{
  "num_hidden_layers": 16,
  "hidden_size": 192,
  "n_experts": 48,
  "experts_per_token": 4,
  "d_expert": 48,
  "d_shared_expert": 192,
  "hidden_act": "swiglu",
  "moe_layers": [0, 1, 2, 3, 4, 5, 6, 7, 8, 9, 10, 11, 12, 13, 14, 15],
  "router_score": "sigmoid",
  "normalize_top_k": false,
  "routed_scale": 1.0,
  "balance_loss": 0.0132,
  "balance_bias": false,
  "router_bias": true,
  "init_std_router": 0.031,
  "lr_router": 0.00135,
  "num_attention_heads": 2,
  "num_key_value_heads": 1,
  "head_dim": 96,
  "vocab_size": 32000,
  "norm": "rmsnorm",
  "norm_place": "pre",
  "norm_eps": 1e-06,
  "positions": "rope",
  "rope_theta": 5740.0,
  "rope_fraction": 1.0,
  "qk_norm": false,
  "attn_scale": 0.102,
  "tie_word_embeddings": false,
  "parallel_block": false,
  "init": "trunc",
  "init_std_qkv": 0.044,
  "init_std_o": 0.044,
  "init_std_up": 0.044,
  "init_std_down": 0.0,
  "optimizer": "adamw",
  "learning_rate": 0.00233,
  "beta1": 0.9,
  "beta2": 0.98,
  "weight_decay": 0.24,
  "lr_head": 0.00909,
  "max_grad_norm": 1.0,
  "warmup_steps": 492,
  "schedule": "wsd",
  "decay_fraction": 0.605,
  "decay_shape": "linear",
  "final_lr_fraction": 0.0,
  "batch_tokens": 131072,
  "max_seq_len": 512,
  "doc_mask": true,
  "train_tokens": 478900000,
  "max_steps": 3654,
  "dataset": "wikipedia_en"
}
Below are experts of layer 10 (counted from 0) of a mixture-of-experts language model. Rows are named router (the router's row for the expert), gate (a neuron's input weights, with its number), up (a neuron's input weights, with its number), down (a neuron's output weights, with its number) and show model dimensions 0-191. Each number is 128 + 24 x the weight over its row's rms, rounded and kept within 0 to 255.
Before each expert's rows: "gets" lists some tokens that make up at least twice as much of what it gets as of all text. This comes from a sample of Wikipedia text that the model never trained on. Tokens count by the router's weight.

# expert 14
gets: "-", " the", " ", " one", " this", " The"
router [195 108 116 130  84 122 169  98 140 144 116  95 147 120 116 119 108 145 173 136 106 152  72 137 140  79 111 145 141 126 120 146 129 188 117 102 166 121 132 123 120 140 151 138 149 175 118  92 155 182 142 121 133  99  96 147 141 137 140 150 115 120 115 129 147 130 112 134 111 155 147 103  93 111 137 124 162 141 119 109 124 142  96 138 153 128 129 152 113 141 112 122 114 124 137 123 111 119 123  99 137 132 161 127 141 137 111 153 132 129 150  89 109 139 131 173 156  78  93 121 153 105 146 142 118 157 164 122 123 120 118 131 136 143 173 100 160 136 151 136 119 135 112 148 150 162 129 167 135 124 143 109 130 102 174  95 193 136 105 114 112  97 155 112 182 107 150 167 128 133 136 126 150 114 113 172 143 119 109 208 130 120 143 143  80 113 103  86 136 122  86 114]
gate0 [137 118 118 111 121 137 111 134 161 141 115 183 123 116 140 142  75 126 129 181 102 113 160  83 114  91 113 115 167 101 125 115 109 148 142  91 121 107 127 157 124 109 154 139 134 167 148 102 154 141  91 140  94 110 129  88 147 140 108 131 179 168 170 112  69 142 146 124 130 132  90 115 159 129 112 180 108 143 138 141  64 143 179  79 119  96 132 141 138 108 153 128 104 115 118 144  91 113 105 135 123 154 151 111 151 167  96 144 132 121 113 110 133 123 100 142 119 118 164 100 147 134 151  90 160 116 113 115 142 175 124 155 156 157 130 123 146  64 107 153 116 121 126 137 121 136 150 172 171 141 156 130  89 135 187 118 136 100 124 109 147 133 148 127 127 171 152 131 116 131 103  99 126 104 104  99 132 104 135 133 101 131  97 142 134 143 115 141 130 129 124 121]
up0 [152 134 110 150  86 119 128 140 139 111 130 145 105 134 158 149  96 151 113 126 127 170 113 117 136 129 113 114  84 110 148 126 119 125 109 132 138 132 128 172 141  67  86  80 113 125 133  98 106  75 157  97 161 151 157 132 125 139 108 115 126 140 162 150 136 141 154 153 141 103 121  85 111 126  85 111 184 147 148 111 150 132 139 142 100 139  98 101 149 151 117 148 149 134 138 131 143 118 108 146 115 136 141 129  97 116 123 155 160 153 116 126  93 188 138 136 164 105 151 137 180 166 141 165 131 190 104 115 125  92 126 133 128 106 155 131 124 150 138 139 102 159  99 152 111 147  92 143 140 110 184  87 134 109 116 125 116 124 117 151 153 121 169 167 110 144 145 113 102 136 116 139 172 124 158 126 108  97 118 146 155 160 183 201 133 130 108 116 129 142 116 120]
down0 [167 140 116 130 122 145 118 141 106 101 188 116  57 132 130 125 145 150 120 159 153 162 134 170 147  97 118 133 119  97 131 115 135 136 129 155 127 181 112 130 150 100 124 107 126 109 117 164 167 118 140  92 121 112 130 150 139 141 103 132 198  99  92 161 166 142 132 124 136  82 126 131 122 123 153 137 165 124  93 121 141 146 104 171 105 151 145 125  98 131 113 134  94 125  93 166 137 104 131 133 139 120 151 138 117 130 126 132 116 148  95 138  88 127 112  84 145 102 142 147 102 121 123 135  69 116 114  99 134 111 125 121  94 118 132 110 140 129 144 112 124 139 125 135 134  83 111 127  92 120 129 140 163 142 143 134 150 112 143 143  89  83 128 137 129 131 115 122  65 129  55 114 188 126 138 115 153 144 146 136 123 141 186 187 139 147 130 156 138 156 168 151]

# expert 9
gets: "ing", "ed", "==", " of", "The", "==="
router [124 119 104  95 117 151 102 112 131 107 145 100 107 113  75 122  80 139 121 158 120 121 133 123 143 171 128 118 130 140  84 152 134 166 163 117 136 114 104 109 135 140 104 191 128 153 115 113  90 124 120 143 138 107  73 121 146 141 118 135 164 136 133 122 123 135 164 106 144  97 117 150 156 164 166 143 118 150 113 153 110 151 133 125 125 153  96 103 157 102 106 107 104 139  55 150 126 139 134 139 132 158 142  84 155  88  94 174 101  99 126 148 143 107 115 111 123 132  75 157 134  91 133 106 157 126 125 105 109 138 129  75 162 180 124  94 126 135 100 132 128 103 113 119 139 123  95 185 110 152 136 120 160 131 149 102 131 144 100  73 120 110 108 122 151 114 139 133 102 132 135 147 126 106 118 146 152 128 166 136 127 156 103  95 100 130 147  86 169 128 122  88]
gate0 [162 117 134 114 105 117 102 147 167 139 127 156 101 127 167 123  86 123 142 167 111  94 143  98 164 143 144  85 151 105 122 146 131 142 125  94 117 120 114 146 136  90 133 145 122 146 141 113 152 130 105 130 120 130 159 101  74 128 152 197 181 111 157 123 116 120 135  92 120 114 148 110 140 126 148 176 109 138 120 124 102 139 180  94 142  83 128 136 124 148 166  91 121 134 165 169 109 118 116 103 108 146 154  86 167 165  86 167 126 105 134 120 157 143 131 140 152 143 142 110 139 123 119 126 159 119 120 120 130 137 100 123 158 149 159 144 145  86 104 160  99 110 120 148 114 149 130 135 155 151  97 107 110 162 149 133 144 186 117 129 149 100 122 108 120 137 182  79 133 105 145  99 124 122 124 114 135 140 189 121 102 125 105 133  87 133 151 100 111 103  90 126]
up0 [163 135 159 185  96 127 132 126 128 104 109 123 105 145 164 132 129 130 101 127 141 132 120 125 144 141 126 123 105 113 162 173  57  90 145 123 116 117 141 153 159 109 125 121 134 118 162  86 161 112 133 134  99 157 138 135 156 160 153 109 108 107 138 140 119 137 122 145  84 142 148 134 119 100 156 117 127 167 108 106 122 117 113 133  96  99 124 103  98 128 124 119 136 110 170 174 113 128 133 158  76 113 143  98  75 114 168 150 150 146 132 116 103 134 104 146 132  75 148 115 148 132  91 136 123 166  98 126 126 119 141 150 124 137 155 108 132 148 125 120 116 151 123 117  89 104  96 117 166 123 134 130 178 134 117 120 133 101 141 144 138 119 144 154  82 105 185  92  93 141  74 120 165 128 151  88 116 157 129 107 168 136 181 108 135 134 133 146 123  85 181  99]
down0 [151 154 106 119  82 122 109 144 130  81 138 132  77 109 144 143 170 110 121 130 135 170 120 126 180 134 123 153 150 136  89 108 112 133 122 162 108 171 126 145 127 108 131 119 128  84 104 189 164 115 126 127 139 131 157 125 157 165  51 126 155 101 143 137 140 136 118 148 138  84 142 190 113 107 158 136 156 147 133 165 178 122 118 138  99 131 153 147 108 117  85  94  56 156 115 137  87 118 100 138 123 125 164 148 116  67 121 111 100 144 119  99 135 125 129 133 160 149 157 135 124 110 151  98 117 116 141 101 133 122 125 150  96 105 108 102 138 131 165 142 128 156 134 144 131  73 154 150 115 167 161 139 123 106 115 168 182 135 132 153 106  97 136 133 138 139 127 130 120 134 126 131 122 127 121 110 126 162 140 136 135 116 159 165 144 123 136 129 143 133 107 115]

# expert 17
gets: ",", ".", " to", " also", "|", " had"
router [186 104 131 165 123 166 134 122 133 138 123 123 109  95  96 146  84 159 113 160 138 105  96 122 140 112 123 115 112 105 111 145  83 118 115  94 121 111 175 150 100  87 153 150 169 122 135 111 124 152 139 133 135 123 134 147 160 143 109 154 113 147 163  90 126 141 136 133 103  94 112 127 124 169 160 125 174 175 150 143 145  86 112 106 145  94 102 144 112 150 131 103 115 168 119 159 117 108 156 120 121 116 139  83 106  98 145 148 138 160 101 134 134 143  95 142 125 127 129 113 112 126 120 112 117 119 109 142 106 117 138 129 148 193 147  87  92 159 117 130 118 106 125 148 127 123  71 153 152 129  70 145 127 141 103 112 123 138 112  97 164 110 161 146 180 108 152 141 114 163 142 125 132 133 132 143  82 125 162 183 141 164 144 132  97 143 131 118 100 150 179 102]
gate0 [157 124 158 126 115 147  74 189 163 137 135 156  94 135 150 149  98 128 125 157 170 108 129 108 110 142 134  99 124 115 124 130 106 132 125  70 107  99 185 124 115  72 121 138 167 142 177 147 125 104 105 120 121 127 131 142  92 138 122 158 137 132 156  95 123 142 159 102 118 117 131 125 142 143 133 186 128 204 123  80  93 121 140 102 104 108 127 147 117 157 139 127 112 148 172 159 109 143 126 111 127 147 176  76 123 153 115 157 145 135 157 162 136 138 124 137 153 139 121 117 144 130 138 138 141 140 127 141 144 158 119 163 156 148 139 119  95  93  95 145 128  92 114  99 140 146  56 133 148 136 136 101 144 121 133 136  96 120 140 127 189 121 146 133 108 130 151 122 120 156 141  94 161 108 140 109 127 151 149 111 177 140 115 141 101 123 102 146  93 120 138 125]
up0 [145 121 167 168  84 113 112 172 100 115 133 132 111 126 128 141 109 143 133 144 164 138  97 135 126 121 157  91 105 156 137 156  81 113 163 108 102 108 152 134 137  93 119 122 185  91 130 139 114  94 139 122 110 178 130 123 108 164 114 104 138 120 187 139 145 153 141 147 141  96 177 139  95 147 148 104 169 160 129 114 150 121 110 150  88 112  96  68 136 158 116  86 139 153 125 145 166 163 131  87 123 129 137 116  87 123  97 112 132 143 120 151 105 163 142 158 148 156 128  73 146  94 138 124  96 156 132 131 119 110 121 156 128 157 148 132  78 148 134 129 156  98  91 122 162 120 105 115 149 132 142 107 128 148 104 144 110 139 155  94 170  99 164 136 139 119 133 127 101 139 136 109 160 122 120 125 100 133 130 104 150 110 133 146  82 103 122 157  97 159 106 142]
down0 [112 191 140 122 165 124 117  98 134 106 136 117 161 109 140 125 134 136  92  82  99 172 118 159 148 104 170 118 109 123 154  60 155 107 101 165 115 131 125 148 140 142 103  95  93 153 124 156 154 174 125  97 139 137 153 157 149 119 102 116  89 125 134 111 123 118  83 122 115 156 121 146 124 141 114 148 115 106  84 141 128 133 137 129 157 162  85 133 138 125 102 137  88 166 121 113 137 131 118 135 127 145  78 128 111 133 133 139  98 133 102  86 143 119 108 108 156 116 134 168 152 135  98 141  99  98 125 124 104 108 151 110 131 174 148 119 108 148 160 127 128 129 132 116 132 107 136 120 128 132 113 161 120 127 145 113 149 127 179  98 113 151 178 122 131 124 100 163 162 136 121 131 131 147 116 147 129  75 106 160 110 140 208 178 127 152 121 160 134 184 132 121]

# expert 18
gets: ".", "\n", " \"", " at", " by", " to"
router [174 118  97 118 108 148  94 126 148 146 122 113 137 106 103 122  64 202 129 157 137 126 139 164 105 117 146 145 127 103 113 168 109 143 121  88 120 106 168 122  88 127 114 145 148 135 120 129 120 137 177 151 136  98 105 129 161 116 124 111 142 122 125 162  83 143 131 123 136 136 149  91 110 142 117 137 149 134 157 164 145 164 103 112 131 118 151 165 121 129  96 107 106 112  84 137 128 118 133 143 116 157 176 105 111 115  90 164  95 142 108 136  90 107 129 172 137  93 116  96 134 142 148 124 144 119 128 120  97 124 102 141 161 157 155 112  82 140 158 116 100 139 122 105  94 127 116 148 144 196 115 145 154 130 109 125 156 155 132  94 142 146 143 130 168  98 109 123  95 158 141 146 158 137 160 133 172 173 132 148 149 162  91 139 141 119 156  87 147 137  95 118]
gate0 [154 132 139  85 136 147 106 133 122 102 100 146 120 118 157 133  82 140 120 164 173 115 154  77 110 145 143 146 157  96 103 145 152 118 119  98  94  88 139 132 163 116 147 133 150 139 157 154  89 112 154 139 137 131 136 124 124 126 143 163 129 123 109 140  97 142 115 104 121 124 107 108 168 127  79 183 149 161 117 136 116 167 141  80 131 138 165 137 144 126 147 111 110 138 101 171 109  66 131 132 112 166 131 119 133 132 106 183 131 130 135 141 108 128 113 145  99 113 126 141 153 127 131 173 145 119 120 107 130 189 120 149 170 115 154 136 127  93 137 140 119 129 123  99 124 148 141 160 171 187 110 118 113 125 147 139 126 123 116 112 166  86 134 114  90 145 137  86 130 134 130 124 159 125 112  77 186 161 139 118 154 156  85 148 106 127 133  89 144 158 152 137]
up0 [152 157 143 149 115  93 113 176 140 117  93 131 116 137 166 152 174 154 168 122 156 152  85  97 159 131 125 108 151 108 156 157 100  93 110 116 102 115 121 134 121  95 103 120 109 135 145 131 121 112 108 127  90 201 105  87 111 116 139 118 156  78 149 125 142 119 164 122 102 117 154 119 122 127 164 108 141 184 160 124 109  74 118 135 112 181 126 105 143 111  87 144 151 121  99 173 101 155 124 113 107 143 133 138 132 134 134 107 118 135 124 189 113 174 111 131 119 119 106 107 169 155 128 121 118 120  92 152 140 122 117 134 110 152 136  87  89 138 144 124 156 135 118 141 138 128 104 148 138 112  97 125 137 111 105 125 122 118 154 141 141 129 151 153  97 107 160 111  92 157 118 121 171  98 127 117 107 123 134 101 128 107 207 178 141 134 134 144 113 124 107 134]
down0 [152 158  94 107 130 141  96 159  97  74 139  95 102 104 129 140 145 123  96 107  92 143 114 117  92 102 106 152 100 136 123  95 144 118 119 111 165 106 144 199 165 102 132 141 110  73 138 134 157 171  89 109 166 103 116 123 160 125  65 121 110 155 124 129 141  92 112 104 102 126 111 159 103 150 106 121 137  90 126 112 145  91 124 140 122 122 134 152 133 153 113  87  78 183 140 111 131  85 144 127 146  96 135 146 116 133 124 136 108 153 153 102 125  96 155 123 121 143 137 115 112 111  59 166 131 108 143 141 126 112  94 155 125  95 131 114 109 136 124 177 142 132 124 121 129  83 115 116 101 125 109 135 131  99 111 127 133 135 149 100 134 101 148 134 118 172 158 145 121 126  99 108 180 171 111 118 137 154 158 126 150 151 144 164 133 119 119 120 149 133 121 158]

# expert 21
gets: " of", "\"", ")", "'", "ing", " for"
router [153 111 126 118 133 123  97 157 129 162 143 138 123 104 103 110 114 160 111 124  87 119 114 185 132 106 148 119 114 115  78 145 104 149 129 109 128 117 130 109  92 106  75 133 153 162 101 150  84 151 143 155 129 106 122 128 170 110  96 134 149 125 139 137 100 158 158 154 137 148 163 126 117  96 183 144 170 147 159 149 110  97 155  90 116 168 120 151 125 120 120 127 155 130 115 159 104 161 125 138 131 149 165 136 114 131 134 142 160 125 142 154  87  92 108 126 110 115 101 117 132 119  93 152 171  98 110  87 108 100 102 144 124 124  84 105  94 106 168 152 126 135 101 110 109 139 132 166 153 154 112 171 151 177 139 116 134 188 134 132 131 111 136 113 144  93 169 134  77 125 142  99 161 161 146 119 141 142  85 121 132 145  98 155 153 116 149 101 129 114 108 121]
gate0 [170 140 129 133 117 172 127 188 168 151 133 147  93 117 155 135  68 138 120 165 107 116 133 114  94 112 147 143 175 122 160 117 130 144 158  86 149 128  98 160 131 103 139 145 154 153 156 123 101 126 187 128 115 118 138 114  86 161 117 165 130 134 115 112 146 149 148  95 109 110 112 136 149 125 119 151 164 161 130 111  51 125 189  91  96 135 150 149 131 123 149 128 117 132 118 151 108 107 133 155 154 138 126 103 153 171 102 154 162  95 138 146 149 125 125 129 121 108 112 122 133 135 127 124 153 118 146 145 123 174  96 142 164 138 133 151 121  67 162 122 108 128  94 129 128 116 127 138 160  94 144  90 120 130 153 144 122 159  90 126 185 108 141 113  86 105 106 102 125 148 118 124 147 122 122 109 168 148 140 175 121 152 100 115 130 127 135 118 120 163 124 135]
up0 [142 138 131 157 118 125 142 106 119 115 100  92 117 103 152 145 111 152 125  85 153 149 124  90 136 141 131 137 162 133 126 155  80 115 129 155 129 108 152 127 167 126 144 162 109 113 154 140 102 122 102 112 128 162 147 170 137 160 164  87 134 144 135 101 174 114 178 142 132 115 116 166 171 105 155 134 139 142 114 123 114 131 103 123 110  97 139  82 124 136 100  93 106 110 141 163 122 149 125 155  94 111 107 113 100 106 149 118 119 155 104 130 115 166  98 132 130 112 137 112 159 124 128 152 160 160  87  81 116 131 142 145 136 150 159 130  86 135 114 133 143 121 122 122 152 118 123 159 135 111 144  78 155 131 112 110 135 138 120 169 124 123 161 192 139  97 173 118 122 140  67 159 166  77 151 121 111 121 156 133 125 167 184 144  99  68 118 106 120 143 149 117]
down0 [137 155 127 121 105 128 107 140 118 123 131 143 116 143 150 132 188 125 107 101  86 139 110 102 141 119 121 129 102 140  61  76 154 106 105 110 151 156 122 126 138 110 135 106 148 131 154 159 149 112 104  97 125 137 144 146 119 157 127 128 121  74 105 156 138 126 113 155 108  94 117 154 100 109  94 170 162 119  90 101 178 105 136 129 183  71 152 145  81 132 125 107  97 167 129 159 102 117 128 123 148 119 160 204 127 120  98 142  88 118 129  91  93 121 115 110 139 155 121 153 127 134 109 125 108 162 126 127 133 121 103 119 117 117 125 122 133 131 118 152 128 129 159 179 134 131 143  99 169 139 131 143 163 168 127 142 109 122 105 145 106 121 101 108 145 115 131 134 129 162 163  97 159 157 149 116 119 116 132  57 137 100 179 119 119 145 147 150 148 127 117 156]

# expert 46
gets: " and", ",", ".", ";", " =", " but"
router [114 116 149 127 118 176 116 125 155 136 119 107  93  92 108 107 128 148  79 155 126 128 129 126 132  86 124 116  99 118 101 144 137 120 143 134 115  83 157 124  99 128 105 138 155 129 135 144 133 138 104 131 105  87 150 147 151 122  77 133 168 163 144 132 137 119 156 149 124  72  95 162 132 129 173 183 157 146 123 141 119 153 122 121 142 118 120 122 130 124 105 102 106 139 110 138 129  80 112 136  97 161 126  97 136 145 122 160  87 146 148 150 148  91  94 175 164 111 112 123 123 103 101  96 134  97 130 104 137 104 128 119 178 165 118 104 104 146 115 141 121  79  90 147 126 132  85 144 161 125 115 133 112 157 153  98 156 142 135  99 140 152  95 118 161 108 127 104  77 137 125 127 116  92 124 150  54 147 163 186  97 160 108 123 113 134 119 128 101 138 139 109]
gate0 [151 103 153 104  99 135  63 143 138 132 120 163 105 135 155 105 105 121 142 153 135  99 118 103  59 140 126  89 141 130 126 152 117 144 125 101 133  91 173 149 111  71 106 129 151 186 171 139 153 139 103 116 130 120 109 141  96 125 133 156 137 157 160 118 131 127 136 121 138 124 142  92 141 134  74 148 153 208 127  79  84 147 168  63 143 125 129 149 134 121 137 127 110 132 120 160 110 129 133 105  82 146 148  97 108 160 100 152 150 107 141 152 124 133 114 161 107 155 137 135 116 161 144 149 137  91 117 137 158 167  98 141 124 155 155 147 119 100  98 142 103 126 101 137 125 144 100 133 131 137 134  95 128 170 161 136 115 155 150 128 143 115 121 127  85 137 138 110 108 139 134 117 117 113 150 117 131 154 168 122 129 177 105 149 128 127 103 133  98 137 101 110]
up0 [137 170 144 116 139  72 107 131 162  89 129 103 108 124 148 140 111 184 133 115 129 141 116 141 136 112 138 111 102 120 167 173  92 104 149  95 106 122 144 140 178 127 108 127 134  92 154 111 123  84 137 112 111 187 131 150 139 163 117  89 143 136 136 130 136 150 159 150 104 125 136 144 102 146 159 117 137 148 137  93 148 126 142 121 114 121 113 117 135 161 101  87 136 170 130 136 144 125 118 134  94 111 109 119  87 111 125 112 110 154 127 172 100 122 111 149 152 135 123  89 136  92 107 165 119 153 109  95 101 117 105 144 151 121 138 174 106 174 143 124 130 126 128 111 103 113 111 154 128 155 164 122 142 125  90 132 139 137 123 105 187 119 167 157  92 110 146 101 100 158 120  89 165 108 154 123 116 125 152 101 129 125 173 182 114  90  98 178  87 115 140 125]
down0 [118 192 114 159 108 142 119 140 116  65 112 129 106 143 132 160 141 113 102 105 123 174 118 165 180 152 128 110 106 128 137  55 135 100 100 144  99 178 147 141 142 146 110 104 128  99 142 163 123 105 121 126 136 101 171 148 137 140  76 122 127 141 123 111 107 123  92 109 120 143 159 179  88 134 115 156 142 112  99 153 145 116  96 169 147 147 107 121 155 116  95 124  73 163 133 131 117  87 147 148 147 130 133 119 137 105 142 180 108 131 124 138 136  52 146 108 135 108 100 148 102 151 106 128 113 114 116  94 139 112 127 118 122 130 129 114 134 134 143 124 129 124 166 129 126  76 131 102 135 147 136 153 141 128 135 157 119 160 154 111 126 111 126 160 119 119 103 155 101 136 139 105 105 158 128 152 109 131 119 103 120 100 198 162 166 129 119 144 110 156 138 128]

# expert 6
gets: " of", " for", " by", " the", " on", " a"
router [137 102 119 109 120 156 116 138 118 142 145  93 119 133 146 108 107 139  91 143 100 128 141 147 118 167 131 104 134 114 118 175 120 154  83 124 145 152 127 111 132 102 116 119 139 148  97 106 119  84 110 172 127  89  99 136 134 144 121 146 139 150 137 122  71 165 166  96 155  72 110  93 188 149 167 146 134 161 119 116  70 147 110 127 134 111 143 151 105 111 133 139 120  91  95 113 111  75 151 164 135 164 163  88  81 162 133 127  87 113 151 153 131 129  93 135 137 103 123 128 129 114 149 130 163 136 106  77 160 165 106 120 120 118 174  97 131 165 129 128 123 154 156 118 119 148 108 116 125 169 128  95 133 114 133  92 154 111  89 114 154 125 133 127 124 129 156  92 118 128 149 155 116  98 144 122 155 138 151 143 138 134  98 101 125 129 154  92 145 172 125  87]
gate0 [ 97 123 126 126 119 157 128 170 156 179 133 184  61 117 138 144 102 120 182 161 120 118 141 111  90 151 108 123 151  98 146 149 126 131 118  94 113 114  82 142 116  95 114 137 146 155 148 141 134 108 140 162 111 109 163  92  97 129 164 140 126 138 151 117 110 144 144  97 123  88 104 107 141 110  86 161 141 151 147 132 108 146 167  95 121 112 128 142 103 136 156 129  60 132 116 160 142 129 121 130 102 191 130 107 107 153 115 153 125 148 149 136 167 113 114 129 122 109 122 138 117 149 128 146 124 125 120 165 158 172 114 141 138  99 178 133 125 102 121 131 111 116 142 141 127 151 143 140 159 142 126 107 139 141 131 141 146 152  60 142  91 120 110 120  70 138 160 103 160 125  84 125 121  76 146 103 158 162 135 146 105 123 124 124 146 110 107  87 123 161 124 118]
up0 [171 169 162 152  99 115 151 152 106 115 122 107 138 130 187 111 166 132 132 131 138  94  77 164 170 117 149 132 128 144 161 172 114 124 129 150 147 143 123 114 171 135 110 112 171 134 146  79 139 124 133 105 127 166 131 136  91 136 156 128 101 103 121 115 155 161 128 134 111 128  92 143 102 125 168 177 135 153 134 131 130 120 132 168  79 135 108 115 157 116 113 157 140 139 149 135 112  82 107  97 109 137 129 162 125  97 165 163 151 161 135 162 113 135 100 142 144 118  93  83 136 113 138 144 144 128 121 181 117 108  99 143 138 149 147 117 127 138 138 134 139 141 120 135 116 109 106 142 128 154 151 123 196 141 130 123 120 136 153 124 148 125 170 154 113 113 184 120 139 138 115 131 181  98 123 127 116 130 117 123 147 169 149 167 110 115  71 136 108  85  85 112]
down0 [ 94 121  88 109 145 119 104  99  88  88 131 131 112 116  84 140 154 112 137 112 111 130 162 113  67 136  79 148 101 130 110 104 134 117 146 112 142 116 169 146 150 114 102 152 122 119 180 157 163 149 120 119 135 136 172 182 145 116 105 114 144 123 159 106 143 135 105 127 124  95 148 136  98 152 104 102 143  91 127 131 138 151 125 137 142 110 176 166 113 118 120 151  69 159 120 147  83  78 115 128 131 130 151 163 129 147 157 138  98 113 170  90 140 131 125 167 129 149 150 125  92 108 104 152  98 115 127 130 117  83 118 157  95 137 157 121 132 120 171 135  96  87 137 143 138 101 130  90 117 144 127 135 142  94 120 162 161 145 116  80 115 104 125  76 152 122 110 166 114 123  99  99 133 140 122 109 126 122 156 111 158 117 155 151 134  97 112 140 102 132 142  93]

# expert 10
gets: ",", "|", "),", " and", " John", " which"
router [150 104 125 110  98 176 140 131 146 163 112 108  94  78 138 173 124 153 112 155 141 131 130 117 112 155 167 143 117 132 126 128 131 148 105 103 124  90 144 127 137 141 122 138 157 115 102 169 132 123 165 140  89 123 129 161 152 121 101 131 118 159 146 140 100 164 132 182 106  96 109 138 153 118  98 148 164 175 147 130 164 123 122 129 110 114 126 141 120 119  94 130  86 126  95 125 121 121 138 148 104 117 142  70 112 128 159 139 105 143 127 140 127 100  91 190 152 113 135 129  91  96 141 129 123  92 133 115 107 126 106 151 154 191 175 129  87 157 106 157 125 102  87  92  76 134 120 131 138 154 106  91 108 123 103 103 115 122 150  86 167 133 154 159 133 117 120 141  97 153 132 103  98 114 148 132 119 169 154 171 125 118  79 157 103 135 126 125 105 137 140 131]
gate0 [154 123 157 111 108 132 122 159 146 117 139 163 112 112 130 129  93 124 115 151 162  92 125  74 110 168 161  92 165 121 140 131 119 149 126  70  88  98 188 119 121  80 145 130 122 126 195 148 138 121 118 130 122 117 134 148 114 131 128 193 122 155 137 119 122 148 121 111 129 125 130 114 156 129  71 158 138 176 146 119 107 134 183 102 125 120 110 148 131 122 121 146 101 148 135 151  94 102 132 126  95 158 154  58 107 131 136 194 165 127 157 167 118 133 111 133 116 132 139 114 107 136 148 160 171 110 112 122 162 177 103 148 127 153 155 161  92 107 116 138 136 100 116 116 117 138  94 133 139 122 102 107 147 138 133 142 102 113 131 122 143 138 129 141  73 167 167 115 125 152 151 129 149  98 130 133 130 143 150 130 142 128  80 125 133 108 134 135  93 117 115 122]
up0 [158 150 163 148 117 114 122 158 146 105 108 163 101 119 149 142 156 160 121 109 145 113  99 147 156 129 114  93  86 153 159 166 114 129  96  78 114 141 128 131 175 110 102 129 122 137 163 128 129 111 123 114 123 181 124 150 111 133 127 155 147 128 105 111 151 166 132 122 116  93  89 136 118 116 126 144 141 166 149  95 101  92 120 116  96 147 128 115 126 100  96 103 136 145 137 167 116 119 119 103  92 105 123 128  85 157 147 121 154 130 143 158 130 107 108 121 144 151 133 108 106  99 125 207 144 149 132  84 134 106 138 139 167 161 181 136  90 157 172 102 118 165 108 126 106 127 110 128 135  85 117 119 169 133 112 135 158 111 125 145 182 138 162 140 113 131 136 101 101 156 166 127 146 129 147 110 114 103 154 131 159 109 168 201 103 117 115 132 119 142 116 132]
down0 [112 205 117 151 139 161 149 102 129 121 129  99 131 139 146 114 152 143  80  95 108 146 121 135 132 128  95 167 114 157 182  53 155 105 161 138 136 145 119 172 154 115 118 137 163  95 162 164 107 147 130 109 129 120 147 124 116  99  97  93 147 117 101 100 121 104  90 132  76 137  85 163  88 125 148 153 135 111 112 115 139 107 133 154 155 129 119 145 167 108 129 138 107 170 126 156 115 108 144 138 125 121 119 144 124 121 121 182  75 123 153  91 128  86 125 120 134 124 149 132 127 146  85 134 105 136 114  95 117 115 124 108 116 149 126 103 117 137 120 141 109  84 116 148 134 148 128 122 121 140 100 152 127 101 125 131 111  85 158 122 110  93 144 154 151 121 122 147 118 172 127  72 126 150 159 133 144 129 128  99 139 173 143 164 123 160  95 144 154 162 131 100]